{
  "num_hidden_layers": 15,
  "moe_layers": [1, 2, 3, 4, 5, 6, 7, 8, 9, 10, 11, 12, 13, 14],
  "routed_scale": 3.46,
  "batch_tokens": 131072
}
Below are experts of layer 12 (counted from 0) of a mixture-of-experts language model. Rows are named router (the router's row for the expert), down (a neuron's output weights, with its number) and show model dimensions 128-255. Each number is 128 + 32 x the weight over its row's rms, rounded and kept within 0 to 255. Numbers have three digits each.
After each expert's rows: a language model's description of what the expert responds to. This comes from a sample of Wikipedia text that the model never trained on.

# expert 39
router:179159149134093168150071118165144125196127170148101124103120172111164185134082154152084179142149157113080139145145138139105127170127168158078162121137151108181085151081121177144099153114066150165174116142139120101086123163142067087138149172174142156124105126068120148157132175122171139085113175111127133153096100159128174117119137114106118107173202127129101104120112120069168070100223
down0:119090136044147098110110126099104176137174138194176125109069108167170105092121126150147059133137187148148151079082167115083087152093096127131120152056098090093124123157147147121138079129162110140129174120113155098124162105108131140137071184117122097106158129191188172166094155119150159141095120191140176152107119161116108161140191171070083173119139078128105148120203173156136118127176
down1:174104096108113130138066105122164119149133158156088063186131123095204124230120146133075109141066138144121101188138153060122099092104104158103123124099153120124160116153097141081095192105137183159108145121123186126090106150042091158198144103141129140140140122125094128101154170100148131140096238138164168069121171130122090156144136153131104142149121172175140090125098056132084135098127
What it handles: Place-name beginnings

# expert 57
router:169084195169105119150100111159111159115204102108106091082151149130118082174114127148127126145152099128112132133085170099150133127128131161180120152119158097161153092077104124157123183119103131146092078160121104137088122179141165153190096154126113124120116166154139124065096124136126107115182101091101124121170051096120159132080115170149077170150089141147170159156142177118143116119138
down0:161110111136112131125106144144137072125137106153115112108114082154123088125133100105098100060082089133134096130078149146146150157077121105136109123162168125123171078154151123095124142075088143191139104153193116183059165094115089130138073122135140122149083171130147182110103143091119154170134077165118118117136115072105168137098100170136125138150112160098161125122131095131130117127129
down1:150154093157157123158159106123152137146152129106150096138172096095147075087181167173137161143109116142102147101195123058081120186128137137124148109124127155131148109128154137128116108084166144104117173124110097109128116129187141137138161129169135124141084136185125137147126123125162131151130131174079141158142148104164157082088112116090211151103135095159111072149195172113105088147148
What it handles: Section and list breaks

# expert 52
router:179110052105097177125119170143142126121127117152088122162163155158101123079129186115102170109114148099117094123227105150105122201124123120114136145102099102144083152115093133137152088131109103117192098162180121106097180118130116106091114146161160105135101138084082176145142126162134176103145126117066180121113092180117151142142175147106103117162172136173103168145146176152179147123110
down0:118102189146170108135147205126124128152214044124115084104107151140117203079181088179134162105161127172109130149115126101074117136132099171121144144165128130145123145102118143119126150136122126106095113196126070088130155091128152108079150107126098072152107150116131169120152149130178162131172087149153126119084116079145105119169154157137168076129128152177143152199187165172119119092115
down1:040080095127113147140096104135144101114126115124126114133142123158185079167174148161193141119183130127096144119125214119155109147093115115184099071164124160107102091115102161113124127094136131107103115146111125097110178121157146048146138158100149162139127118142100111133130130141158162139146107124128179130085097120089122146087106158151109176126152164185122159173137137100103055092200
What it handles: Capitals and code digits

# expert 25
router:130109153146158118103114098085135116122152169121122172087170131074101114134167087145127156101172146129184105154063112092088131104145186159114207106140155089136102090165118132086169140082138099099062111107091123135194123168177092113104098152094184160096174160181094118115084132155138114142156113140149166176140144173209139088103100150079083079162117091087122152103117105140127095132110
down0:062108105154119087148154085172155104086107086155068100183057098108099155014072124098169162048153177129101094069125083096157135116160155104100164089150145168146141114132158104076138079111133123156142096134085132180159147123191095196150134162171122159119119103125153150107174174183175153111113125175122081062148109138148145123119150127125158125203106167122105117171157089146178102135175
down1:164159153080126096110079135122146132178136114069058124143125138186109110127124129117113099118111094142094137169178101144176148084112138109081115127108099151147162094126139100093114119134142112134231137139146143135119097159108142186094131112178072129130100119116169142116116063163109108139093071113147110088158123096096118108103130165141152107159148118185113107141114135159129131172086
What it handles: List separators before names

# expert 56
router:112130119101128131173130134126168190166134162137099095101041025069104112125165135113087163146161114145144093116197117097144140131112119136209124146143157153088160144070113130133138142103179158167139151162089142062082153137126074157175244147137151177124150073136142134086151125109115104132128151111206072137132197081136016126190139152121140119134121098082135130090133079167076163122110
down0:181158122135132066119140181112131086098145159079154111102097151092150113102132170071152110122168180140130073146103173136093103116122078063138132119067121142117148148159141130084203121124136120150135099169107117181128065088182128133134177118132096124170121112121118104127084120122130132139139094149109146135112149136139141198127127162116117143110115173138193140087117128112149153182114
down1:083119136052150065102146123094134137052128157180076089143121112126130124094093176105131059083155113066136124105112126089143052173117106159072077132103147091170165118178091168161193121121088135138104181106142124139134140130136138076129079120132176167138088094135124102131118152108112090131114106138143140146164093118167168198120119119104172084100106128159147185160095083191143121120148
What it handles: Past participles

# expert 40
router:088132138179108093152173132122137175111120103121184116082098148136148162148144101083137090124099149160150153178135073124121176103086084165142166119174135135088102173202109119080112168127141085105130144127134125146119110108159151097121137129151123150126175116206118156131116099113136157103161076177152118111136132170085079123128134138144162125099105158050142155114119132140181217105152
down0:137094113145140096109128163172121114140139110154142104120142120146123126132095126114153112167126099077103191142160130158138075117106158128098093129121129128088155154102123082145105104152129158126191167139119119152106095107115157097119174042139116145164094104083154184144069151082118116168119106153145176120152112174164114159126097105164143130155190133162188149050171124116141128084138
down1:130139103087200109182111108115093078163135149116149172113145077136105103090159092133099138156110128173174113181125102142090107197143098109124123124116102152116178102133119096141136108110094179102159149144094077121092093114131143054143113107114102192109182152100180123152119131123155161135132134127142147160100128094163126116085113134121091177095160103154139113159120180144124114110148
What it handles: Subjects before verbs

# expert 47
router:103159070066103100079094116118110086192155151122098137127139170113111123137163113156097131117136158164109099124146168092157127097146132097185127053108090132203161112164143125159094107067099090175095119105093114102115059141151131154091140111034076123109100098053149137120073094142172156201141128126164050088150112155155124070075158119115141113087145096121172139099099120138125073141098
down0:122141193086212168084093218138115157103091126169143118150210137060181094173172144143108082133087108090150129076152148155149095156122112119086166134122214090107079113112084064083141130087108164155177167220150080165113107181146135127156129117104134179203163125153128109123196152144137074162107059156152096109120115175116100206119129100166127199106130137119126120167177112146108118133139
down1:052112124162109116112163131153158151126148113169118119121151111153162137123118125138090152151168082134091139099118113149151128140147099103072120094096086097163172130101136046102147138175118149121096167101175150129098143046112162126129135139172158126132145132148144143151047087080084221141083135109120156180112156150062164147136153182130151118073105155079093125120113196164154158152150
What it handles: Sports team context

# expert 23
router:105159116176047126127090156065109042106143143113135110129137104139125131175144136135117126107099114121128091125149122187147193114153128115120132078112181164158113102146130181103079143176136086123125155102119113123126086174096132137089137118069152150163121140175179102138141125072138066164134112140151112130102183145099082168100128178175142079121081116126094159124138093167125110120123
down0:106102102083108141119176119120097179106126106141091137079140172131092141161131112154049124125121086144098150109085121081113097149153120084077129169104184181161074184099112117114134151172175118152103143156156129181062109132085125138122080138140073134102135140071091112119191113168092112123104190162127157162167070135112126079162150127113145065107151085136121129097126144148063100110175
down1:155071200129157133120141122097164113133128113130176143077138174068189115114072160143141133103071173125114116053141107047134117102108121111169131134078143133117151106092111102096118151073142096144142156076164089121103132157136087056086138147109152198155095149129140143110129158074127145113102190167163152103103124096100140166097143110074127095125123133099164080160140097109073078112118
What it handles: Role and identity descriptions

# expert 42
router:121145096119152147074090168128106080103140148130135134105188197172168115119119134086096156141084074060105179095099178137146125163130122128087136089126120143114150073098148140093064156136120127103158127152074112144054139105072110127146133103103135112174084102159124208132139090125139128135099142127131144106118176110119079130078166134070138076136149106143181108110172133115102104133114
down0:100179114144131188091148183135158173118110152076114119195146096051196150128145152147104144150117103146186092128088154111078106132145086141180113135147096137098106133083135152129146115128145140141094113121137119133141164136134172128131098104073129130081177156105130108142138169138119191172110105169105086120111102196163145146159181148197128121140148180114110089123123143113107137132142
down1:096124110163135113159097114119135107070139128149130106077106131157126099171238081123137137179099115160124080161083163133178121136140100116118179210167139173159103148103100104095126058110154136120143162137128139103097081109112160111123126127116118162087051167112093132134125141171141150123167118098131093086097141025106134089116111151122169073113110140115115143156067111201105152153099
What it handles: Word starts in place narratives

# expert 28
router:107142179055156118093167166143094137151140110130152091151117139155101092054175139139137111106101121130095150072085119079137166163112064162079036178122100092095131119165143095122143091147077129099108079101104110135163163097141121150098165153131144109101099092121116150108104094074100107075146095149107127113183177177062145169108118135138123085125128172165123106151153163096150155147144
down0:117180147127180137114157114140129143158180087089095060084093121079113044130121139099116120103145157117154104145104119138153119092083200130117124142114160114044138130111105131123140173121183113136095155161153137152118142114108120160116079136085126141096097139152098113134095144127116095148122134077085133101172072150133173152097091079130186152124108132143214098157156134070125121163148
down1:114123168132162110109099121128118176138156178092076130136121145134132124124173122077133095132133094140158040163131047062105182125117137140148073145180124137163136165038139106156162116102081142114078137118146152075078074129132127150185123081115150125140134158104139197146188165145088078100153106072142128119135114120111107115141150188122159145170141132162060160081131115108121130103102
What it handles: Mid-word pieces, Romance names

# expert 53
router:074132100138099149149134132150083117102120141132188150091109151096112111129186099106130120112159138075111102126129178142091174190152116112146156079138089086179131093128146153146107142168106151120048116137164129076191071132122147121134139179131154124156142184183108129082134140105134082168141116138127169110166159120151147075131067124118118114130166145107096138128103157091165154180110
down0:156118187068130156112143118092076161211115202121107101136158078110188113126126142166129085127146114121099144100127136128085222141133105148178117108131122115148065121117152135169131083157129174110091095139093146120120144084137131102106151071128164082096107144136113088136085098112079133135209088110177114162111089128134138147130115125150142135094113125100112130135057158109090131147205
down1:166092147134156173189180126129123122129135092124082145098149092085121109078162216140120110107096069085111095104105102131162053153080080156129152119104120147108128135180160146181176120153111131098143137144110137143118097143129112151104151166141110139176172178109109111166186113170102154152141148149154163165208079193116098113100106131076132113115142124139141126151173145115132170125156
What it handles: List separators, copulas

# expert 1
router:123164161140171098137137122074095096162091099128094160192144160168152114070119117088119128115088085103104149102171142048081114181093133112130138100097178099145145130157116133122167118155119144116093092120104145147164127110132101127097135152092156077089129116126095115148086117138111164067049129124108149087123098125078150076142136083110186139160186148119128091115121098090166146206159
down0:132200163126136093133152103185133074165168131102104116137191109090105140124001141163161081180111128115101142157170145142102152110115109133139116101143161130104161090134135104184143153132109122156124151141149153114144134049095185186143143100124125178131103146124150187152116081185126144115120143162127157173125088083122144133089117141113035173135077059085166150179041137180147153121141
down1:092075129128113096123175084133124104115092184109131168084096157140061106089146152085131154150107137168183139151156110156165119148125166134073145126140102084114113118127161120085162094127125102116142044095154104152069160161127195174111089126133078132145153137070135124069182122137159122155141131122102117080126144130179167062173124114109137073107150136151126093120148119164111165139192
What it handles: Foreign name word-starts

# expert 24
router:144094082114119076146142140150144079082100102161161132154041126155165156140160136147123127108123110109108109193065092162126108116134117099162171171122100098196152115156098136176133119151159155125139190117124104142190141078084151129075080089141152154071133102166115096118126115117145106167149118115068103141169156130125141144164096128149106177143189096128167156151114158166134165137170
down0:139069108119095122120205146067110188090066075090181098120153164075059173130081121105105116124103165096114151087140094149129138132173143137120125154108193147119106071106102149084107071130118098079127137154137143123140116137127142087102120124142160091106112072090131157126154122110105123136089149108160134098160103135104155116171122112141121101133177136123082124070153126093115135130135
down1:135075149113143202105129178089061152149154125111110148128128093202150121139084137140130151103179102149085125155150107161159150101121090179129172036160117099129086161145052124132177089085156152115130091149104186164138091132164118144110162164146089151097211152099114089061162139142128086161088166145147144094153129180147118124143153134105174050085157139166088082095127153121132197100166
What it handles: Prepositions and sentence connectors

# expert 62
router:157129075116150153141088096117114068161111141162082107145146155147112151095089132145123116200090128088106193138069122104105126144111119169108093134127063150121123097161106112107126141140134117153027140162116111138141137100107152164114137076236099104135086109125074095131139127115126165102164167136155109143109084182113126132130152111131125124193147150163093121126088136177144103134116
down0:110114122119160149180151078179174057161184151149106143156094138071044130102097153130119131106164092129175213082074121081128101162152096141136083109188153087110125188111074155098145131173113138203109077106104104088129108120107120123109128126170087084141143137150106116095182102061110158168105142111155145118115133187129167142124084150109128129120129162139152108110105116084100062130115
down1:153124115076114129173154078165148079134107091107176152101146136079126097130135179148164138194131127145083175121131123119139133131178063135090186161157129075128141118089133151116113119140126145166074067132077090176098165095146118028137123167105161066144140115083102187214067143113154069108105146174167151081115126157161124128189161096129142151115144118046129120107104184140089114136146
What it handles: German and Re- pieces

# expert 9
router:115087115116171100147104152179105146135118078118180134125132169128076105141163118171101202081155172147108122147097090125138122115089140102177131151095118105122145093102124117112140140129124087149082145136141119126152166122089152144107171115135138106125109116131169160150129124087156107166097103099090118133082143116080077108128147172152129095188177130115128153165155044091159149135114
down0:107119113096130086181150117106203200115142137076154134104115158127146146090141134113131090126185133128138077164141119154111146117109100112125095098173126146113143120062150192099126110133123166114160112195104143180103165151134114124137129150137102112142105160095142143184163117139105165164046130056147150136187111124108105093115157095084150127116145161139111150124137133132098103126130
down1:120104158090125108147139122065138116118175123109148028129110106115194142070146115079145136074068071165102127172193134162173144142151086114162148125159106152151119147158119064158156165126156158133135132150113118046086081064200112144163120157095144146148156122162140159124132108147089173137154103163117106114117119106058121151126080092128122104153144148162111117130089176128108163063113
What it handles: Modals, commas, coordinate digits

# expert 60
router:122122089092085096131187126181101092154153122086120187133147137146135138116168140078088115132162101129134058122121132159102135158150083115155156099098076149176162118141126095082155120084090088122115147060157161151161088170124132123095136126057113117098114113111114132079148169151159167107158134110159110144150162168102055115086130143153104149101097109141089171178174139088090158132101
down0:100151106188113120124108125092178080157123161133128170162151089111127124069172129150151124120145127135061113134121165046197137079165085135138119149134098156133094097115133145097179149093123162096099083203101108141106121124138116100088136135167143135175120136072111126139101075177136096079108117109110109166086074181146111148160110100159094069163247153081113127141107046149135125108101
down1:147135134111141100138138138099154112145122152139111099128091139106145091124155126172122146110110141120031172121120190102160162119087139080135152182094085151142205132108094105169124131151165109155095132140166193182176148128134116106120125119155146113131132180127172066115038134175171127120117147128129182157094089168148161168069099156124184092148092166138090072160109147109205150137078
What it handles: Education and university biography

# expert 44
router:062135147116095138110115127135100098150130140093138110126095153176076131125093152126108130171163112114140137138134054177080132080127125159158080092092120123056134136095207116140108121142138181097115129115109066149154147132147146126157140129151108133163096126114157143119122199165148144126162105139079109114169155096144095157184181138129108128120095134172092133089139158117095165071148
down0:111168101126124124126118163152096155141093111121152111133163121154058133173042083099158179145160121100177041147194115111084176041132076126116122098132140134104105146077113125077130123213189108157104078093196148136103113058121150117143093127137168183174147117101054128112126101135125069152081102165098121162100129153158138151137189094142162112095130167148131119092152098131095149088092
down1:081140089127122187138143128103096173148118155195050115148105115117150097157163092095103174142136088113116131162099153091137123173081119151184115109148127141104109113131125131113183112094139192120158110196139116184102123113116161139183117135162171158130147068116182096189123193122118128142096127143124141178174108094077147140091094142134143122119109135112136111110112159129068163129077
What it handles: Nouns and verbs after articles

# expert 19
router:086101167173142113154161091109132153123134140151145144086085107202120122093107147102057094155147125134094082131121065097191135154123133097109166135166121098195067157128114159146099108140078081138100132123203125134157135052080168126131111067194127148077151096157108103119124116139118072124131122139126108180139126158119094085153162103107165132169162146194143124115130100122085166156117
down0:101141180172087114112116168099094128159154084162147125153070076100154133114125157116050135140102146143080116170100084154138135129150150137118095144118103112111096130127136098167106147140082118140127134109200112130131094125050097141089099149097118137141191080147150143124115126182076140121136108120187085150138190080181127130147140088161151135122196138157189097126079122160121154164142
down1:117144094131120139128140135203112147141129119132120085154101121107127085131109090013166112077118150140087166128140173149109161120169098097129118099135156138178040165120109078110098147162146102150114159124121138100185151067103090090137138111131208131149116131080164134098159135121176171101177132163081120101138161135130163130139122082138113120122100158182107118143098091129084114177152
What it handles: Indian place-name endings

# expert 3
router:137158119183132188103123122142101112133139131120091123146183129167130157092114200065142075115114158104179145120106167107162041135135116072080110137091099156118140119109090132139111143120173094153146169131098179107100114146158117131194148104138099105109159158091135105131165085170136137056111150086105124094119122161080169118116123102148072143130127115157092119103128123060162117143140
down0:123046174135140114092143113170185134111117107156098105146138199127105154153115116074131126071125095129121152156125108092184131110191150180126119119134095139163086066143143173166161164154103059142109126107148138122078106169136123167144125098177096170098183108143114167167172144120123107198091134148103153162085094100119097100084043157148077112129103140128137118154101079131112145098145
down1:155122110107157125167129093139069104146111111118083127125141147098073181115104106176085116117115123180178172103100138133124195137171112125102139161174161089150117096122152139135154099124150121139160137110141142077135145141102125131084146109101183153122148110180116108081106180094166116093158124072155141114132155073128157151131117129157134174139118036085122117160159175145137184081152
What it handles: Infobox labels, technical fragments

# expert 22
router:158097102191182102111133125104103150170122113140122107121134133116081128184158080103156122117152121120139151173135088147072149106147159115154102147154171113133135126124122184161118101143113139068115110114127081141129128137156143125142116114111171147098193141122142146166139165128118152146132133125121183151145151167204078144084175129130101093146117150084117117146114148083093107162116
down0:114070195185099111147131129161088108155109122108135199122129112150160114185131207104085076119086122067156159107151133130113156121121177154069128100155093119159096140088133144156102069111138106145111161102150126056160123127160121062201151130117139075083144109150169115140192201134082140149157120146154080103150168143075178165088117124113124170120137136125123126135125088131160085109136
down1:096166115153082109089139131135142139133086127149128067106098164153149115100119139143137184139140045131135147124102098182188113127073108128068100139121111183132123141066141081094065121125197169151118140192054097171105142104115139159124144102105122131193133135161137118065129151167173126148122120141129125095155074116139112121141146146145221095109138119129106157078132113183115131147135
What it handles: Role and place nouns

# expert 45
router:144116128203180145142179115106101109165192135133088152146164117055096109107106093084127122140158176094182113180088116093135140121165102090160185132167148110141112134143115152137134124156148145092107109088130127144153140152118143097148119171153198192111143141171094099137136142149078146128139138083106182118134138130125138129152087127109060104112068144111124184137155115116143129172108
down0:055142119074183137119141148123104162091149142166091128123065120091141112195125153107097103146140156124141160125148094125119134182161114158144144107136099072134135137135188117184117137132127066093048150129123118115105139138083107088144095124099139161162099165110159164102109176052128115087102064145140104109141208109171131113200109085101105122135124115104132129107124185098099151089143
down1:134169139078156099214121078141185140135117098075074138125123121168051203144076075114139177105118103125118132118118200134146077119088174123093140101103185092080126148146137116139140043144156166088086161129134167121131099125187086159128105151116146116143186065135130105107119111152127157114136134133176130144144115099136110100114110125096119142174113129112093101164146123206131137114084
What it handles: Sentence and field breaks

# expert 32
router:063091139133102124091140153205094106126113105109128145220134123137165152132089148137142152110131098103071178166115149112155142142124167166121160160107123129161149158130155130165142128117169130159111072098149145173128131174101136160113127158127119128141145127122182143116136157122128199141167153117095162113120127105106129150129140171118038139133055154152158116179169114088077164101078
down0:120103132094147156104137122076161130178142089119174144121129171106156157042101103160137148137094157177128105160143094110148148162113157091144138138079062126143090157138125080131111107097123107127123141138136110137091123140120123163133083142069142067044125146097104201136136045153113210177139131081168111144142161090182136102184172169108122122121128118135137165168049120116115154112159
down1:101144146140126118101124075095105096097109165101138102089061161110120156069126129085054128153133131138051059115107148150060156100133172165084086107074089193130106152102132133171127174145125143145100124127093163103123153206097133149167130128178114120134134120095105174165127075161120137129134116105134152163164137041111129146121166148142150135138123074084074091112166070195039102055076
What it handles: Adjectives after articles

# expert 49
router:143124172150149119111095124183075088120144066164089130141149120139140111147157101198143113073111148105153087119111117138126087162125163172116152140121136096102114079127131102148139185093129174144076100122160066114120136118089131139138145081134140140156123142184150126128103183118180138123118094128137139087151154113092122120113160191192128141132084176170114104163153154183149122120166
down0:055119108156110069143116151166138174154184138108132146137157138126131134172119067079112119077123109117145149084108121112156068104080167154148081162159103136149142099093140157100109116073091149122109130126107091136161078167112100117105131092165093131118121123115176090129232121176124120123107147171132137129073102111161130080092191114134091092080127181194108137165125154138126180168103
down1:069179121110107136113122138159128068136143149108170224132169107168109181144163097132154067158117090117123144092127104172171166156107107148145094100163147185141134147129160159106072211089154074104172162100077087150099098126127106064188098153166132095133115095180171088135173164080132108155130135103096163099182137135145113129148154124098185136070092111122143074127116101108128141142116
What it handles: Final pieces of names

# expert 2
router:152117125143048174111095170159129096106123097104145125113167118162147109157080093152140134177131082148101134184120096198158076104117174076105152062077126106125065096092185121167077132134111134136161136114133158116141159082084135163181107107157073119089115169138109170173130143146119185135165151149142069152177092145121094173146154126077183123168124093146120133132080102144138089135113
down0:145131085120112106110096075142151069153137128140158153173056134073086165128126099142101155069115118101087122126094139186140111125112125084136115179138084152113124080094071115153151069084115063150087052097155140172164111097089128175146076137120107152087099119154073155174156128137148169202125106156135134142120098147184104153037121125186064144118142164123122144142148169127177143144088
down1:090113179153098128120094124115106102099121107144118151196122115161106079153116082119094107132139108064142084118168108077104168060101104098120089179161148075065131100095118080152154183081167100165132110177115118135115135103135113095098102135165153094084112113190078105150088117101136161133104117091187159142135153137102165124100167220119090143111104084104152118166125131073075095177134
What it handles: Word-start fragments, coordinate digits

# expert 7
router:131156154131130143122110113070105148124135138139115091142098102111173106132161117183097117119121105163110187084130152025097185113092115139139114130089160136095096127108149103114098146131095115160088114138130089136143127105102166115133118149100174095077161138168134107102143129099159118130122121127103084124149150090100133134099050130122135166179157127160090059097092119125178118102126
down0:111133100132189150094140166153141110184124124146109082094126125108171153135158129126188176125051132152129138090184113132100077136157227041147149157092069178134101140118142123150182145126111086145090164169124124140114108165152113095104089132101136179109107088118081111173138176128115119140169138106122104104091126151176109141161095108148166163091150141072120102163178146106191116118100
down1:118136082148126189093179164160159090216161127094097097121149113115125158113167105120102131136092135139127138102169091056098121184065164087103139119108074109096110133115156146142182124061082110144120137135099056166138134170104172095102101140090123157122124137110058116169074168087110166149181115086111117051114131156121131144152068087118116135070150124125115157137191136149152107126140
What it handles: Title-closing equals, word endings

# expert 14
router:172160179136163137156130155120171165138127152139160083169138097117148131106122150094105105178146162113125149156140088099069121077122145145155155113090138142113143109101105114115167184141112096135121142156113136119134123116080173124131112113117146141169154116144107155115134205085131099163112113085134097103089121144078104114112093102125111137145140166043117086101107118143080200143165
down0:097114133141145130131202137143122133181152137086115152119124151081137134117122118082104161126122133161129125069202104079116133105063159112080103043106120095135143110105106093139190121102100050159095129050117086094122107079096123112130128183129122172114110142113100131173110187142097165143123123096140131127133146113167184177086108123102090087123107095112139187125099155092124115160136
down1:119121112136099134100077184154139041136116179102174150132151099140150079117049123139092162116184148113177116115159100142124191104213108104135115103090125094099132127075134139101090092093117110105115097102113115053150158064093168111157142141147158110141116116156117154093119162123157088154091144135184151139138157125075126173125103207126129133171166132068098175091115133117077103121113
What it handles: Clause-ending punctuation

# expert 38
router:087087170087093107086111150129123119086057071122162084177193124112123172111104141129156151169202104135122094142106118165090154145123145124125134110109068160176177200127125138114112130095113097126119103165095089088090113150048145138098141151081129137093148102052122187119172120150118106138190157172079160079142153129139101109133144127108131111116061183123255103125134132131102049125123
down0:114142136069099140105106120144123105126180161186187122118114130106145119134123105105164116088136133132153183114087046153143089150140107176167176088135190159114116099110082129158107070095135081154148066137169075163182141149139162101140112126100138093139070087142096122123142140150192127181144089102170149156124067113092117110162166098171124136153138137094153091099148111196152187136151
down1:111097157027126129077055142104085117142153135137140166192093078189103145131140158189152139096131108113159101159142096131096132147164142178148121128116104158147149185106107132128163139122063170166149085137139044119122158137139126080103086099073153148075178115094105084133109167158128123126151184116082159138105134129140134145100125135127112164128140115162167103141122133080200110079112
What it handles: Determiners and possessives

# expert 16
router:171150166107081097123141167124140089087127106156108154091088153110170117125137137159146103084168114115153180165052102155108130101164094202149138137204155106095128077146089077093112132128098152095184152155170131094135104172119117104102110119100149131115131113060145158145119162132082090146117085077201174181167132123148157142131080115123168160137137138132164124088130133146131152191144
down0:052188111100160128172098112104141095142131161095123065120161115126093110134112095079154122165125131163113097138149119093133151095103170067126131147086166159119125149116162173141121119158132152157106109151145164110161120139095159137130112127163123175137128218125155155092099116082168187118130140117153167132097129121116147124142147166151085151113115126136112131138103124117129146097127
down1:202143105137096141099168080118110083130104123142135117162132094088123134111150161117128082129110091106140102146121127152135149140155104132130091162130119166110134092100109091106101173057085132168142162114116101116135110089108159145153128168139089129088161120136136097119171145151120124139130097117096131155160108152170105018121153208126106155092065100122136102129131123129160132133086
What it handles: Prepositions before dates

# expert 50
router:114114116153123100150088159123122155119146136115141135152161116060127063149144129165144101104122137149149090125127079145158100112148180085103169122158129132121143126128151165156134115160147129089109100132116101158158074125106094108113089185085153155128129130108074113173124164125126055165209133084097129109140183111131181115117169105120116169135048136187210136116150116072152082162135
down0:181123153116149169156102089095134101124212200160095086169085098119134131170131086116097135146148130136087163101149165095178142145145119100109171068098151132091099148115121136149117120149138144158104138169158143130132143116107116141076118139083170114140152131118110110095111205123142106126167119123118156097219142117151133079119103137092100120093121183121113114163088135145140144101100
down1:128103125125117077156135114090163087127115167157183175132094095148072124114167109087051170103101100102090138073067117147120066179102131206107121140146155161085114093140182129193104115087174055137145105195128136093142147112130109111092113102133140144077115104147147074104163154132154125135197129140121141149147172155148129150163153140116117166119205113136098079105150119136081123099092
What it handles: Section headings, sentence-start the

# expert 5
router:161140115133107132189184174125116172113163152101156156091073137100129142130107109142097131166175127133135091150113062078090168094173128159155208121096161126167114095111135141134121159151094128095087104133100152161146088128111130135125134185157118170141169150151113144119131132172113124101125155114134145132102195157059135107156086088162100106090153166082144086080131098129112169133128
down0:142145108059144087126151108148128137143129108150074138166112135107145144130141117078119132167136089139132128147131094072112107100138132113145121080108129105071221097096148140035170090096140114125087159059082149103091091096117124088098171140141095141157139171099115184177203089121136133131151118104141118113116121156151131154142107102133146132107137123089109156122176141130082104134209
down1:151139158083073127084152144117174153112096109125181163146144123130147143085123105157110136166129137085171172108182188157132144124143126121116104214136134140144152071056039080142117135101113103134101106127115122074088129124130193133138116111138098086057154188139161147102167120088105130187131139148199152141116082182071064155119196164122116136115133127137123103112076064139192100141118
What it handles: Clause-joining connectives

# expert 37
router:110097140104112093143117162088136124117148097108094204099193013108092149084179119136100090105110127113165080161134176088120154148131158088172218114116125058157077105180155164084163152109105095115099152109146173125208156144112114118136114150139150142117171106195144155066123162111184124105104130168156142131156117166186123130153048162121089130099152082108152165150148131136140171122125
down0:144181161137159105121136114153139204163118115090079122173161184175112113136173155104146131146126117098147075112126081094111105130122183129056194130121140079145088100106145136106121140110146141089105142141114143129101112196144106159109131123128120140157140165105130122164160172176118126149097135116180135077123093187071117108123108113082128117144132142127151102126110081135124102088121
down1:183209112058098049104120141158113151155174134107130132092135105078123122163140141154165199128162146116127131070121150122114154115151069100090150068111125090102118142158124123185140119118183118097097102109122107115162153135171114092126123161135101162098138099131111150173188130176098184129122149142117181125088105132103140150126161111173147079097138161123161111072129065144163143166132
What it handles: Biography clause links

# expert 51
router:084087112045122132131139141114146070132117130150153137107127147106133170191155128143133131153071105084109106114145126178130103143115176127103110184093120173114129085050152149117163097146106087085089092155132083133165126058175156109156102178072086128068124131123150141113120120152123105132139106107121111123123155099103163114146138065131113158118103118087194110122120085134109114131141
down0:107158129107055133153141146151162182161170132112160162183123173131054102128129127140155116158137128091130154196147151122107102119100166174115124114105098154123177119139156170083098179138116080149087149151111148108103131158201093129203144175141145066103152077195112149122090147144216137110195129109114063126155124119158145140147117159167083138149143096116178116149128178155183111186119
down1:074184109125110098106148136133122111115108124142158098120127159089131118162163092082149118160086139142148127140127149100103109086123136107125195123171070117160085129161109107199155116113120099111132147152163135094153129110119106107118117137115135166111154145072112190156112105145175057161186075126072173111030113133133168130096148110139151169134127183143139138203124115117116119141129
What it handles: Articles and determiners